From a checkpoint of a small mixture-of-experts model trained on Wikipedia: 357M tokens, 5451 steps.
Below are experts of layer 5 (counted from 0) of a mixture-of-experts language model. Rows are named router (the router's row for the expert), down (a neuron's output weights, with its number) and show model dimensions 0-191. Each number is 128 + 24 x the weight over its row's rms, rounded and kept within 0 to 255.
After each expert's rows: "comes before" lists some tokens at least twice as common just after its tokens as in all text. This comes from a sample of Wikipedia text that the model never trained on. Tokens count by the router's weight.

# expert 1
router [132 105 184 113 122 136 134 172 101 132 171  94 143  95 146 108 112 170 132 179 115 134 116 136 135 108 123 107 109 118 140  99 122 143 173 146 117 115 159 147 107 168 142 129 155 168 159 113 134  94 149 128 127 149 124 151 125 104 126 138  92 157 121 137 102 141 129 114 134 152 129 140 150 157 148 103 134 137 128 109 156 100 141  97 121 149 146 132 140  96 148  84 119 131 167 144 116 136 162 134 172 166 135 161 154 137 167 146 115 140 163 124 104 120 102 112 137 163 154 135 115 123 148 107  99 122 142 107 166 174 106 131 126 151  86  76 107 141 188  86 157 133 154 142 137 161 128 117  93 155 151 110  77 160 123 142 154 124 102  82 137 134  95 116 144  98 182  91 123 130 117 125  93 124 127 150 137 138 104 105 121  95 176 117 151 135 139 130 113 139 109 183]
down0 [118 141 141 130 136 137  96 184 107 109 160  96 145 109 127 143 117 130 147 129  94 141 141 129 128 131 139 173 139 144 125 138 118  75 113 111 131 131 120 117  95 172 110 105 143 116 103 143 138 165 114  86 123 158 100 131 122 131  84 111  84  56 116 140 147 143 161 141 110 175 108 111 135 150 135 149 155 146 106 135 113 132 126 133 124 166 113 168 174 128 126 175 129 115 136 115  81 156 139  81 107 143 176 107 156  76 154 135 180 141  91  94 140 142 126 125 125 154 112 126 110 174  73 131 119 124 164 133  98 134  98 119 126  82 157  71 131 122 155 109 124 145 148 119 116 107 112 152 143 106 133 108 102 154 135  97 102 140 115 116 110  98  96 152 106 105 157 147 135 177 103 133 121 128 114 138 148 122  94 124  96 111 108 113 149  91 167 133 122 126 127 137]
comes before: " of", ",", " and", "\n", " who", " in"

# expert 15
router [162 133 114 115  92 144 138 129 120 145 128 120 147 137 143  97  86 112 103 102  97 125 141 146 153  92 138  96 107  96 138 113 111 152 160 151 118 139 146 183 128 159 101 143 136 121 161 173 124 107 144 136 104 157 128 119 129 168 107 124 142 144 145 112 150 146 120 120 124 116 101 119 138 168  95 108 134 115  98 126 147 142 150 142  62 120 139 131 162  95 155 130 105 134 149 178 163 159 112 106 149 154 127 138 129 152 159 134 135 127 132 156  85 131 124  86 117 165 169 124  91 117 129 146 103 136 147  98 116 145 110 151 140 149 101  95  94 163 117 126 127 119  69 124 119 121  86 127  78 155 119 126  88 202 126 155 172 148 105  92 137 138 120 145 148 117 118 161 155 114 123 143 112 105 152 121 139 125  74 134 158 121 178 174 149 125 114 140 156 141 151 101]
down0 [115 135 132 118 127 143 156 144 133 114 157 127 104 131  67 119 135 125 113 120 155  62 116  92 185 168 134 138 150 143 120 163 127 142 151 108 116 102 143 110 114 136 181 125 114 112  91 114 138 125 118 155 133 126 100 191 124 112 137 108  90 123 115 127 158 111 125  97 119 116 185 119 158  97 164 127 100 140 139 122 116 162 101 142 131 136 133 124 134 129 173 125 100  99 118 124 128 123 106 115 141 116  78 145 105  71 130 158 126 124 149 142  84 102 106 143 118 101  96 160 117 126  75 156 124 152 132 133 120 152 124 102 153 132 128 158 132 153 123  89 133 149 193  97 147  98 127 143 111 139  95 108 127  91 134 116 177 135 112 103  93 137 102 131  99 103 164 133  77 134 131 115 135 124 136 121 164 105 112 106  73 123 120 109 141  94 108 159 120  97  88 135]
comes before: " ", " round", ")", "4", " was", " time"

# expert 22
router [162 130 119 101 108 138 122 137 109 121 114  80 143 133 145 149  95  93 133 143 142 132 124 109 151 121 175 126  84  62 130  99 140 148 131 136 112 178 186 125 128 114 142 104 105 160 133 173 116 109  89 144 108 133 113 178 140 151 116 110 126 105 131 147 138 123  74 179 141  99 112 139 113 151 102 138 145 139 102 126 110 109 154 116 101 149 149 138 117  84 163 116  82 137 168 153 161 139 153 136 113 122 131 136 155 159 153  87 119 106 124 146 142 130 114  91 127 150 103 113 150 128 138  87 124 143 121 135 153 113 139 157 154 139 114  56  92 154 137 130  91 106 121 145 118 145 122 151  63 145 123 129 117 135 158 161 176 148 114 121 128 163 116 118 179 134 121 126 141 122 152  90 120 134  93 129 169 150 119 137 131 138 160 139 137 144 122 174 153 131  90 129]
down0 [152  98 112 129 111 159 111 127 121 148 179 110 148 127  97 157 109 170 120 121 132 150 123 114 119 126 177 121 151  97 140 147  98 153 110 150 145 132 143 141 113 104 140 103 119 120 136 145 101 116  96 149 105 120 127 111  98 159 159 101 153  90 150 138 108 159 132 145 130 149 163 126 134 122 127 101 117 124 190 103 105 123 106 171 113 133 161 145 104 123 155 121 137 116 151 137 142 119 114 140  91 151 146 168 107 160 113 107 178 171 110 170 157 121 138 126 114 122 119  92 144  92 147  72 130  98 159 143 159 141 103 142 140 173 126 132 118 132  98 139 131 114 143 132 147 114 106 138 153  97  80 144  53 149 145 125 130 155 129 124 131 134  79 127 149 139 122 150  70 125  93  59 164 112 104 169 128 125 179 125 118 125  97 107 115 103 106 135 103 120 111 137]
comes before: " the", " was", " this", " his", " is", " a"

# expert 17
router [151 128 128 118 141 137 144 126 114 126 163 139 156 128 139 160  87  86 151 121 133 133 121 122 115 118 154  95 143 113 132 124 130 117 171 124 103 158 198 170 122 140  98 139 141 153 108 164 130 142 144 129 103 146 136 182 122  75 125 120 144 133 155 150 100  99 122 136 118 117 118 119 166 140  91 113 148 138  86  81 123 119 116 115  49 135 151 142 130  97 117  96 116 102 145 142 141 154 171 101 134 149 105 144  94 148 156 124 113 151 139 159 131  94 113 105 115 146 159  85 107 100 133 101 140 130 145 112 153 136 128 121 125 147 129  91  88 142 148 147  90 108 116 106 138 134 120 147 134 167 138 146 158 143 141 138 192 126 116  95 126 149  99  89 127 132 156 119 132 131 168 129 119  73 125 128 145 125  80  96 137  94 173 136 123 128 169 187 156 117 151 142]
down7 [127 118  98 126 204 128 168 115  96 102 108 159 115  70 111 123 122 151 139 120 163 106 129 120 115 141 127 108 120 103 124 141 132 158 136  79 159 155 164 126 139 148 124 191 111 174 107 131  80 100 158 140 104 155 113 191 132 141 180 116 135 143 109 175 141 147 115 136 147 121 160 157 131  99 130  95 138 126 149  97 154 131 121 120  93 140 175 131 143 101 113 122 161 106  98 163 109 127 154 140 121 128 101 119 135  97 178 119 133 111 105 152 118  90 118 116 142 120 124 136 119 139 164 123 141  71 132 149 150 145 103 145 100 127 135 129  94 114 131 106 110 155 119 137 141  79 174 139 158 133 116 170  98 120 128 139 141 154 139 117 122 106 118 128  82 152 144 153 147 102 108 171 164 147 124 167 144 125 108 117 140 105 156 138 124  99 137 123 102 111 161 139]
comes before: " to", " as", " by", " in", " the", " that"

# expert 23
router [154 125 128 150 116 144 152 109 110 122 126 107 144 143 156 133 115 148 137 164 113 132 139  75 188 105 157 139 113 123 141 120 115 137 144 128 150 161 184 190 124 137  91 134 100 139 145 176  98 139 134 122  94 114 126 172 137 112 140 115 124 110 145 135 122 171  99 122 111 158 125  99 166 110 136  86 129 153  91 100  94 142 154 127 113 135  99  91 139 103 147 111 109 133 157 111 133 141 171 144 144 159 129 118 123 141 135 147 133 125 169 131  81 116 120 105 119 163 149 102 123 128 149  95  66 111 132  88 135 102  96 122 123 137 103 137 104 140 168 114 150 125 110 112 162 169  85 101 127 177 124 118 131 156 192 107 144 137 102  62 121 138 135 133 160 102 117 144 131 140 125 106 132 141 107 137 145 116  95 180 116 107 140 154 110 128 124 156 153 176 138 119]
down7 [116 104 132 138 101 131  88 145 176 144 144 159 101 150 103 130 115 155  85 110 107  89 111 160 120 134 111 144 106 146 110 115 113 136 170 160 106 169 191  89 111 105 111 131 168 174 159 104 117 130 112 127 118 141 140 107 135  76 152  99 117 150 141 149 135 127 164  82 153 131 132 156 137 163 124  96 107 147 105 111 130 101 128 130 100 116 105 158 135 144 155 150 157 113 116 140  96  67 166 174 110 147 135 107  99 144  65 163  99 151 171 152 170 116 171 121 109 141 139 111 116  63 130  94 124 169 145 151 108 133 148 121 135 115 130 108 116 113 105 140 110 130  97 154 146 124 149 139 104 124 114 131 105 172 158 104  93 112 140 123 123 130 126 136 109  91 129 117 134 134 123 130 158  85 132 122 107 121 139 155 150 137 113 165 131 105 114 152 129 133 145 106]
comes before: " of", ",", ".", " in", ".\n\n", " to"

# expert 0
router [124 144 132 111 104 123 128 137 142 151 159 102 107 179 147 127  99 117 117 138 140 106 170 116 118 117 127 124  80 112 141 115 139 154 112 109 137 120 182 148 114 151 133 141 161 112 166 141 100 104 117 112  94 160 124 118 157 120 108 110 168 113 163 140 112 149 107 175 149 128 108 121 129 153 123 144 120 121 127 129 163 108 135 153  47 102 119  94 165 128 120 121 104 116 140 124 134 161 151 105 142 144 114 131 158 132 154 145 111 125 127 158  89 146 104 117  72 167 151 112 176 151 144 102  97 133 129 133 145 145 140 139 139 200 134  70 105 173 145 122 118 145 121  92 117 142  73 112  87 136 127 132 111 140 168 148 126 127  88 124  99 170 156 144 121 107 160 153 164 120 150 136 120 110 148 105 158 123 126 168 190 159 151 131 129 123 116 157 141 123 147 140]
down0 [154 108 135 118 138 148 150 132 123 137  93 143 127  95  94 102 114 134 139 148 138 134 118 125 120 122 116 111  70  84 146 154 133 138 121 145 137 169 133 122 121 139 128  98 113 131  90 135  87  75 121 206 167 119 102 158 121 118  91 113 107 113 116 162  74 135 103 134 124 100 105 127 118 105 132 166 132 131 144 118 151 109 108 147 133 135  87 119 131 125 144 142 135  93 137 127 129 113 148 136 132 177 145 134 124 130 131 130 150  95 122 170 169 111 156 131 121 125  99 102 139 184  75 162 163 110 124 144 139 107 163 134 112 116  88 149  97 101 101 157 114  87 124 132 110 131 157  81 131 143 113 127  96 123 131 121 135 134 117 168 109 130 115 171 108 156 128 103 147 136 140  50 145 139 118 130 107 167 165 124 182  84 118 137 137 127 136 149 178 117 162 127]
comes before: " ", " and", " —;", " —", " W", " L"

# expert 14
router [150 164 108  94 102 120 126 170 151 128 119  99 136 100 112 124 111 126 118 133 133 113 151 142 127  67 140  93  72 124 137 142 164 128 107 146 106 130 123 116 110 109 117 125 120 133 145 160 109  98 117 125 131 172 124 120 167 147 111  96 114 105 135 121 134 105 114  99 138 128  95 139 138 120 125 163 162 127 123  79 160 155 174 155  57 143 153  94 136 112 139 122 100 111 157 194 153 112 134 114 138 133 112 118 163 150 131 144 115 142 127 123 144 150 114 116 114 134 195 138 120  81 115 143  98 115 113 131 121 109 108 143 110 189 133 133  91 167 132 140 105 117 108 102 105 116  90  89  82 130 109  77 123 144 129 126 141 102  99  87 149 165 158 153 133 100 155 140 158 102 153 119 118 132 124 109 130 100 111 127 132 107 173 173 119 155 129 150 157 170 132 116]
down0 [133 107 101 132 144 119 104 179 104 164 111 140 187  63 113 131  88  91 137 108 129 116 121 146 112 167 137  98 142  92 127 140  92 128 108 146 103 133 103 149 126 165 152 154 134  93 126 124 106 159  99  90 130 131 106 104 138 136 112 108 183 142 181  74 137 138 111 122 122 114 127  93 141 149 113 131 112 161 156 173 131 130 120 131 136  99 129  90 105 124 117 103 138 140 150 151 134 137 124 182 119  95 131 146 146 103 164 120 166 153  82 111 145 140 140 143 126 143 125 142  96 134 154 157 136 126 110 116 164 121 106 115  81 129 172 118 155 162 133 120 131 110 141 158 144  93  49  88 117 117 121 148 136 107 136 151 139 128 146 125 133 164 134 138 138 129 128 112  73 138 149 136 151  82 133 148 108  84 142 136 114 143 112 106 134 174 120 111 149 113 125 157]
comes before: " ", " •", " \"", " Born", "==", " Total"

# expert 18
router [126 135 181 128 119 148 124 131 106 161 144 104 130 153 120 144 114  92 108 167 103  89 149 153 146 101 144 100 119 110 176 135 117 146 156 104  94 124 155 140 114  94 115 162 153 131 194 128  99 135 151 119 145 162 142 138 136  99 132  89 130  98 170 121 109 138 139 116 153 139 125 120 156 151 100 123 109 114 117 131 112 146 168 132 103  99 139 116 150  95 133  78 139 135 153 179 150 174 147 108 144 154 144 138 149 145 148 116 105 143 111 149 132 140 142  62  93 143 170 150 129 150 175 158  74 145 155 107 146 121 114 132 139 121 140 108 106 163 129 124 150  93  86 106 122 141 130  85 115 152 133 124 128 173 167 124 133 145  73 106 102 153 101 125 147 108 119 118 152 101 129 152 111  84 120 130 117 104 127  96 169 122 156 159 141 122 133 164 144 145 101 155]
down7 [121 113 180 109 118 147 109 178 119 111 191 105 104  92 128 107 148 144 133 150 177 114  86 147  80 113 113 117 110 151 145 115 135 132 156 124 121 176 104 101 121 162 118 113 114 117 112 180 100 126 130  81 142 158 163  55 169 114 117 145 129 118 132 113  96 114  89 118 130 125 127 110 142 125 149 134  98 123 163 109  60 125  68 173 109 120 113 141 101 138 116 128 119 124 180 133 137 148 133 103 135 129 124 155  97 122 138 160 136 170 128 137 178 136 128 130 118 103 105 114 134  88 168 143 137 128 120 118  88 145 136 144 100 124 148 117  89 121 118 112 105 140 145 123 114 132 139 132 142 152 150 163 139 105 159 116 120 137 152 140 165 120 131 107 120 115 147 138 112 154 137  68 149  96 124 105  88 163 133 124 129 105 108 145 106  93 159 139 106 126 112 154]
comes before: ".", " |", "–", ",", "°", " |\n"

# expert 8
router [140 150 140  87  91 124 138 127 157 150 167 123 156 138 124 147 105  99 132 139 149 113 142 137  98 127 128 118  95  96 139 118 118 126 103 123 112 134 149 136 116 130  99 140 161 137 123 116 115 143 136 130 131 126 119 181 164 103 120 128 128 126 130 115 110 140  86 114 131  95 106 122 103 151 147  78 151 161 115 157 127 147 134 112 102 142 146 117 114 130 126 103 121 117 143 140 187 132 149 121 133 141 122 148 143 172 151 110 107 114 122 143 140 149  89  87 131 148 157 151 139 123 161  97 106 182 139 106 193 116 141 165 130 116  92 104  67 126 156 134 104 142 107 109 103 159  70 128 101 177 172  43 122 107 114 150 142 114 118 164 130 130 178 161 113 109 136 141 168 146 134 111 130 130  95 140 149  78  96 104 121 137 171 125 139 137 126 146 124 173 153  99]
down7 [157 108 123 100 134 158 139 149 143 116 127 149 124 116 144 140 109 149 114  85 117 108 124 156 133 160 116  85 145 117 103 137 146 125 160 157 124 187 104 116 136 124  97 144 112 156 106 153 120 171 107 141 139 122 120 106 150 113 177 144 133 128  94 149 129 169 166 126  87 134 152 112 107 114 131 118 130 124 168 131 112  64 116  89 115 173 154 107 143 167 136  85 148 149 145 105 140 141 117  85 130 108 103 113  81 136 109 133 154 169 198  88  86 166 107 125 123 137 133  85  95 108 147 152 126 152 160 154 145 146 107 134 115 162 128 126 115 111 108 136 146 107 139 168 152 153 125 166 133 141 137 144 133 125 196 110 139 194 145 110 140 103  93 101 117 124 123 140 153 113 123 118 130 150 154 131 118 137 151 130 106  92 121 150 180 149 124 118 128 119 142 126]
comes before: "==\n", " |", "==\n\n", " ==\n", ":", "\n"

# expert 4
router [142 110 118 101 134 126 146 145  96 141 119 106 157 142 159 123 117 144 126 187 153 114 183 139 134  90 113 122 136 101 189 101 152 138 129 123 109 119 139 130 106 127 126 134 116 165 139 179 131  78 125 183  94 123  70 130 141 135  79 102 109 133 157 139  86 133 106 143 148 151 107 125 134 117  86 112 103 112  99 122 111  98 127 169 135 154 113 122 153 111 143 140 132 147 117 151 168 128 126 138 151 200 127 166 142 151 157 109 125 131 155 121 110 123 141 107 113 135 126  90 131 132 104 121  85 121  96 142 125 152 157 191 123 175  85 123  60 152 152 125 131 144 104 112 116 174 138 123 130 153 112 125 111 144 119 132 123 165 123 128 155 156 145 108 157 140 126 131 132 131 117 137 116  88 116  77 157 124  95 159 146 107 166 146 155 149 101 142 130 122 114 139]
down7 [136 130 127 139 115 159 107 117  96 117 142 136 154 105 144 149 116 147 106 153 136 102 107 101 173 145 152 125 122 151 146 129 133 146  81 121 141 159 128 134  78 136 108 112 107 174 104 173 134 118 178 115 151 120  91 125 142 162 125 147 138 178 166  87 167 151 129 109 121 119 127 117 144 125 151  99 145 112 142 107 125 125 151 112 177 109 144 102 142 128 131 135 134 109 134 127 126 119 106 142 150  79 103 105 146 126 144 130 124 135 133 130  71 146 151 133 164 114 166 118 127 135  85 120  76  87 136 109 102 107 129 135 109 134 113 101 138 147 132  79 114 119 110 133 121 185 123 142 182  84 119 114 139 105 115 154 131 106 120 137  88 141 125 157 125 108 129 144 137 224 135 137 178 111 132 154 104 113 105 162 116 115 116 118 182 169 141 142 101 142 169 121]
comes before: "201", "200", "202", "199", "198", "197"

# expert 28
router [110 119 140 118 119 140 133 119 141 152 165 124 129 155 150 140 107 118 128 139 130  85 150 140 176  82 101 121 132 124 178  80 135 135 162 158 124 146 131 163 144 109  97 142 101 132 140 144 122 121 135 143  98 148  86 135 147 129 122 105 147 140 170 110 109 153 128 108 154 151 105 101 150 133 135  94 112 124 117 112 130 124 188 136 110 134 146 108 119 113 120 134 112 147 148 164 146 127 127 133 156 148 176 111 122 141 148 141 141 121 115 123  93 137 135 128 121 143 164 153 143 137  89 152  65 146 159  99 139 153 111 146 137 157 107  98  84 160 119  74 115  75  94 133  52 131 125 104 113 174 122 102 134 165 155 138 125 103  98 131 127 179 100 112 146  91 145 151 156 152 161 125 117 124  96 128 143 113 123 177 150 129 157 113 153 155  98 172 129 178 145 136]
down0 [135 157 158 170 136 131 146 134 131  98 176 135 140 137 130 156 126 141 135 118  90 189 153 129 128 166 141  92 152 150 118 103 164  97 139 122  73  99 152 103 127 111 106 112  87 132 108 102 139 147 137 120 112 147 116 129 133 130 165 130 123 117 124  99 162 138 114 139 146 102 108 151 147  77 143  99 160 124 107 103 111 131 123 144 140 150  83 136 137 131 134 161 120 136 103 166 170 112 156  90 123 146 113  81 138 133 141 132 122 122 126 140 126  61 115  97 112 121 102  70 120  99 144 154 143 185 156 114 115  90  99 179 115 123 129 128 145 143  66 113 112 115 150 107 108 120 132 111 115 110 153 138 135 120 117 132 141 125 108 125 114 163 141 121 142 133 157 130 120 108 165 170 107 135 158 103 156 119  75 147 122 119  86  80 127  96 136 133 125 111  98 187]
comes before: " |", "–", ",", ")\n", ")", "\n"

# expert 19
router [132  89 157 137  88 114 138 159 128 170 111 112  95 120 123 131 119 123 124 193 124 110 142 134 173 129 102  97 126 106 130 100 124 164  97 102 141 119 134 152 124 140  93 141 149 124 154 170 117  93 137 129 137 177 120 151 138 145 116 125 152  86 137 148 115 127 126 104 155 148  94 107 127 107 136 125 157 149 128 118 164 110 167 137  69 118 108  92 157 100 121 122 155 149 107 162 163 100 148 124 149 140 136 160 162 163 146 145 100 114 118 138 127 142 106 129  98 137 178 119  94 110 182 117 119 158 121 104 126 129 157 135 125 148 115 121  88 166 125 145  97  97 114 124 118 153 111 111 100 124 123 108 111 177 131 153 202 125 100 108 115 148 174 109 135 148 128 154 142 126 128  95 130 106 121 110 129 105  82 141 199 113 138 160 115 120  90 167 130 132 138 107]
down0 [108 190  93 160 102 143 139 128 155 147 165 136 123 143 128 133 135 134 101 133 110 109 121 126 128 118 157 130 123  94 153 140 110  89 156 122 150 136 135 142 138 142 141 141 127 123  89 138 114 140 124 129 158 137 108 111 175 159  75 144  93 159 148 136 135 153 134 122 154 114  95 164 134 129 114 101 150 130 125 138 136 117 123 146 129 117 105 155 114 116 136 104  66 121 137 111 134 118 101 156 140  69  98 132 105 128 115 115 177  99 117  80 143 153 126 110 117 128 188 136 130 129 122 141 136 143 135 161 123 121 117 140 135 139 179 122 163 125 142 130 133  86 104  54 130 122 110 120 116 125 174 142 147 141  94 130 103 121 133 113 140 134 127 111 170  79 135 139 146 167 136 120 174 145 130 134 124 166 168 121 119  79  86  86 141 165  88 107 104 100 146  53]
comes before: "|", " ", "-", " The", " UTC", "00"

# expert 16
router [158 141 109 121 100 152 134 135 124 142 125 111 132 145 150 101  86 108 112  98  96 123 140 136 155  85 134  88 111  98 142 115 117 145 163 141 122 139 160 189 136 159  98 140 135 132 172 173 117  97 148 129 109 162 128 117 136 150 105 130 131 149 154 122 143 148 115 119 111 114 104 122 138 173 105 106 126 110  96 125 147 135 154 146  54 123 136 121 180  99 162 131 111 128 152 164 171 159 115 111 152 152 126 158 135 155 149 125 141 124 130 157  90 129 129  96 122 158 158 125  96 131 133 139  93 147 137 114 120 149 127 151 140 162 104  93  94 165 122 130 115 128  65 120 109 119  91 124  87 151 113 125  89 201 124 149 169 139 104  86 127 154 118 142 150 128 123 154 153 116 116 143 117 102 151 117 131 128  87 138 164 125 181 178 132 134 116 149 154 141 146 119]
down73 [103 148 100 121 107  87 135 131 115 120 165 164 131  94 124  85 112 141 137 147 114  93 137 129 153 116 104 151 136 116 122 147 139 116 140 109 157 104  96 118 101 164  92  95 178 118 164  54  78 126 133 124 134 122 100 123 135 104 121  97 151 119 117 134 127 121 109 112  95 147 162  91 125 135 168 129 136 158 188 170 127 160 177 117 101 153 171 142 154 147 104  84 141  62 119 113  99 112  94 130  91 175 132  82 139 138 109 127  83 146 118 143 125 144 142 138 163 163 116 134 150 137 137 108 144 152 152 141 153 108 114 129 127 146 145  82  99 147 133 132 131 132 136 137 130 161  94 101  93 104 119 120  91 127 165 164 138 148 106 130  92 152 129 154 146 126 137 151 141 104 134 143 167 130 132 128 144 114 122 124 110 147 124 136 167 123 126 125 153 180 126 117]
comes before: " ", "-", " (", " HD", " American", " –"

# expert 6
router [132 151 165 106 103 130 125 174 163 138 182  75 151 117 121 118 108 119 129 134 115 129 118 138 137 111 158 127 139 101 123 139 130 113 158 157 131 138 137 161 160  81  89 131 136 134 136 140 131 135 127 139 130 178 136 160 172 104 130 117 134 176 154 115  87 155  90 166 128 150 114 124 176  93  64 129  97 135  97  94 161 109 155 147  64 125 119 137 137 130 150 136 115 126 142 153 179 146 137 121 121 122 115 121 110 145 139 118 101 147 120 140  99 118  98 114 112 158 100 114 158 128 124 149  99 117 168 113 183 132  99 152 124 123 121  90 108 176 134 127 140 137 156 116 129 130 105 112 127 122 146 146 132 181 164 135 143 122  78 102 121 131 130  97 142 125 164 108 196 111 128 115 118 137 138 112 132 100 132  85 117  81 131 173 156 163 127 132 112 156 131 113]
down7 [131 121 140  80  93  67 113 115 110 115 126 155 147 129 124 155 136 111 108 115 125 130 158 143 162 137 116 125 103 123 133 152 133  94 182 146  99 167 153 105 152 107 144 145 145 133 128 116 126 110 167 112 104 114  89 121  96 130  96  98 191  62 127 188 117 137 116 119 102 118 150 118 117 158 125 103 102 151 116 125 115 126 156 130 112 158  97 108 111 149 113 128 107 128 122 127 135 116 167 146 158  98 146 148  99 121 139 153  90 143  81 106 161 147 119 144 152 113 132 136  83 148 115 182 106 115 137 116 159 154 158 151 122 202 146  87 135 155 128 100 130 111 141 107 135  89 112 130 122 146 105 147 161 134 101 101 143 144  98 123 158 146 159 102 165 121 146 117 160 101 159 159 112 126 141 151 128  85 143 131 128 152 108 136  95 121 122 128 166  89 142 152]
comes before: " the", " a", " in", " his", " for", " on"

# expert 2
router [123 140 131 129  69 139 109 177 153 137 147 114 149 121 127 117 119 117 127 148 153 112 170  98 129 116 124 111  82 122 165 141 115 142 129 117 122 153 152 187 133 137 135 140 163 146 115 172 146 116 149 170  97 133  98 131 147 150 121 117 132 126 137 150 127 136 114 142 150 124 126 114 123 115 142  86 152 128 134 140 119 134 133 137  76 149  99 105 124  91 137  99  91 154 130 173 155 165 138 108 109 122 152 145 103 155 124 127 122 133 176 132  80 123  85 115 112 150 151 128 131 109 115 127 106 132 138 115 118  90 119 113 154 159  88 115  60 119 140 110 140 123 119 141 126 125 101 128 105 145 136  81  89 156 117 113 141 135  93  73 107 151  88 138 131  91 102 160 183 146 173 114  76  96 124 124 131 111 129 146 131  91 123 139 147 178 127 162 200 140 145 111]
down7 [137  88 151 153 144 158 120 126  96 145 103 133 136 126 115 145 129 113 176 155 114 122 147 112  89 132 147 117 143 126 130 102 152 136 104 135 125 143 131 117 139 125 100 114 146 114 119 132 129  96 149 147 142 132 118  80 129 134 152 137 116 100 138 140 134  96 114  48 107 138 106  75 110 127 120 143 109 179 130 138 122 128  91  94 114 126 126 131  97 144 145 145 109 159 105 121 140 153 112 125 156 111 123 163 107 135 122 115 175 120 141 147 170 144 111 147 165 141 128 120  98 105 136 110  82 160 119 154 123 141 147 147 130 139  97  87 106 112 127 126 105 204  37 102 114 133 102 100 183 144  97 135 155 144  58 146  93 125 124 124 122 154 131 166  85 144 119 142 132 139 135 180 116 161 124 104 122 165 121 157 117 129 156 167 102 119 137 138 102 122 120 146]
comes before: " ", "000", "0", "6", "5", "8"

# expert 12
router [153 132 116 103 107 156 127 148 120 138 129  99 142 143 170 100  78 119 115 101  98 130 144 132 164  83 144  99 112  96 138 117  98 128 173 143 106 141 147 162 131 156 102 149 139 126 146 174 119 102 117 135 111 164 114 126 133 158 102 103 127 144 158 122 151 136 106 110 130 122  93 124 134 177 114 126 141 127 103 114 130 134 150 142  45 116 149 114 166 107 159 124 111 141 153 167 178 151 111 120 144 145 113 146 141 144 145 108 134 127 127 156  92 127 130  93 127 165 167 104 102 122 124 140 108 132 139  93 121 135 116 136 157 151 104  99  89 158 121 132 114 134  76 122 116 138 105 110  81 163 110 108  75 201 139 155 162 151 105  98 121 154 134 150 157 109 127 159 148 122 120 125 128  88 154 103 129 127  81 139 139 132 176 177 127 127 114 136 170 135 136 124]
down0 [156 111  94 134 143 111 115 117 150 135 126 134 147 119 107 110 103 149 126 162 102 129 102 144 136 105 135 135 178 152 130 108 131 146 139 125 109 116 116 120 174  76  97 111 108 105 161 122 151 115 119  82 108 131 131 107 123 152 159 139 158 124 116 134 141 110 142  71 157 122 117 103 124 127 124 136 130 112 130 143 127 107 148  92 148 151 110  90 180 106 118 137  97 112 127 135 122 148 118 122 133 199 112 146 130 164 153 147 143 152 121 146 115 130 175 110 127  63 105 112  69 193  99 153 126 157 182 112 157 133 165 138 131 116 104 129 108 161 157 170 140 118 145  89 125 122 126 138 153 160 113 129 138  93 155 132 130 106 114  86 151 138 144 146 109 166 134 176 112 119 131 132 132  93 115 164 125 146 174 134 109 133 205 112 111 130 135 115 154 158 140 125]
comes before: " -", "0", "1", "2", "3", "5"

# expert 11
router [141 117 156 105 128 118 166 145 127 147  85 103 157 119 128 111 114 157 138 135 136 109 133 160 124 119  99 102 117 122 137 129 144 158 145 160 126 162 138 173  99 108 127 139 133 144 162 131 109 107 106 144 116 151 116 172 129 159 101 134 122 130 133 157 138 107 106 144 131 134  93 157 153 103 105  79 110 117 115 121 143 133 155 144  59 134 116 105 144 141 135 110 121 130 169 128 149 120 129 126 160 170 145 126 119 151 119 122  95 136  93 123 133 117 109  91  81 119 149 113  95  90 118 138 110 118 130  98 118 141 105 153 173 202 103 127 114 158 117 154 100 109  80 147 128 110 128  85  86 152 139 113 101 195 144 122 202 111 138 102 150 171 141 155 143 119 130 122 103 138 137 132 110 138 131 104 154 123 104 133 144  96 154 160 106 119  97 150 170 182 161 150]
down0 [160 151 135 118 116 142 111 105 129 153 149 140 115 163 118 121 101 105  98 163 148 132 129 139 158 116 135 139 131  81 130 127 140 160 115 182 119 101 161  97 150 159  88 122 132 102 123 121 153 121 103 125 131 133 157 101 123 147 147 108 161 158 144 131 173 125 110 127 116  99 106 147 133 155  88  96 105 151  84 159 115 120 146 134 130 122 142 118 130  98 121 154 112  94 131 171 109 115 139  81 141 124 112 108 129 103 164 112  96 107 155 106  94 118  97 117 115 116 143 136  92 133 113  94 163 160 157 151 131 113 163 102 124 142 100 167 116 144 168 112 139 158 171 133 127  90  93 127 103 111 123 154 128 137 133 100 115 153 111 114  98 109  72  97 185 153 122 138 120 130 156  92 120  92 145 155 134 182  78 158 146 120  85 124 155 127 113 155 143 176  95 164]
comes before: " the", " a", " \"", ":", " an", " well"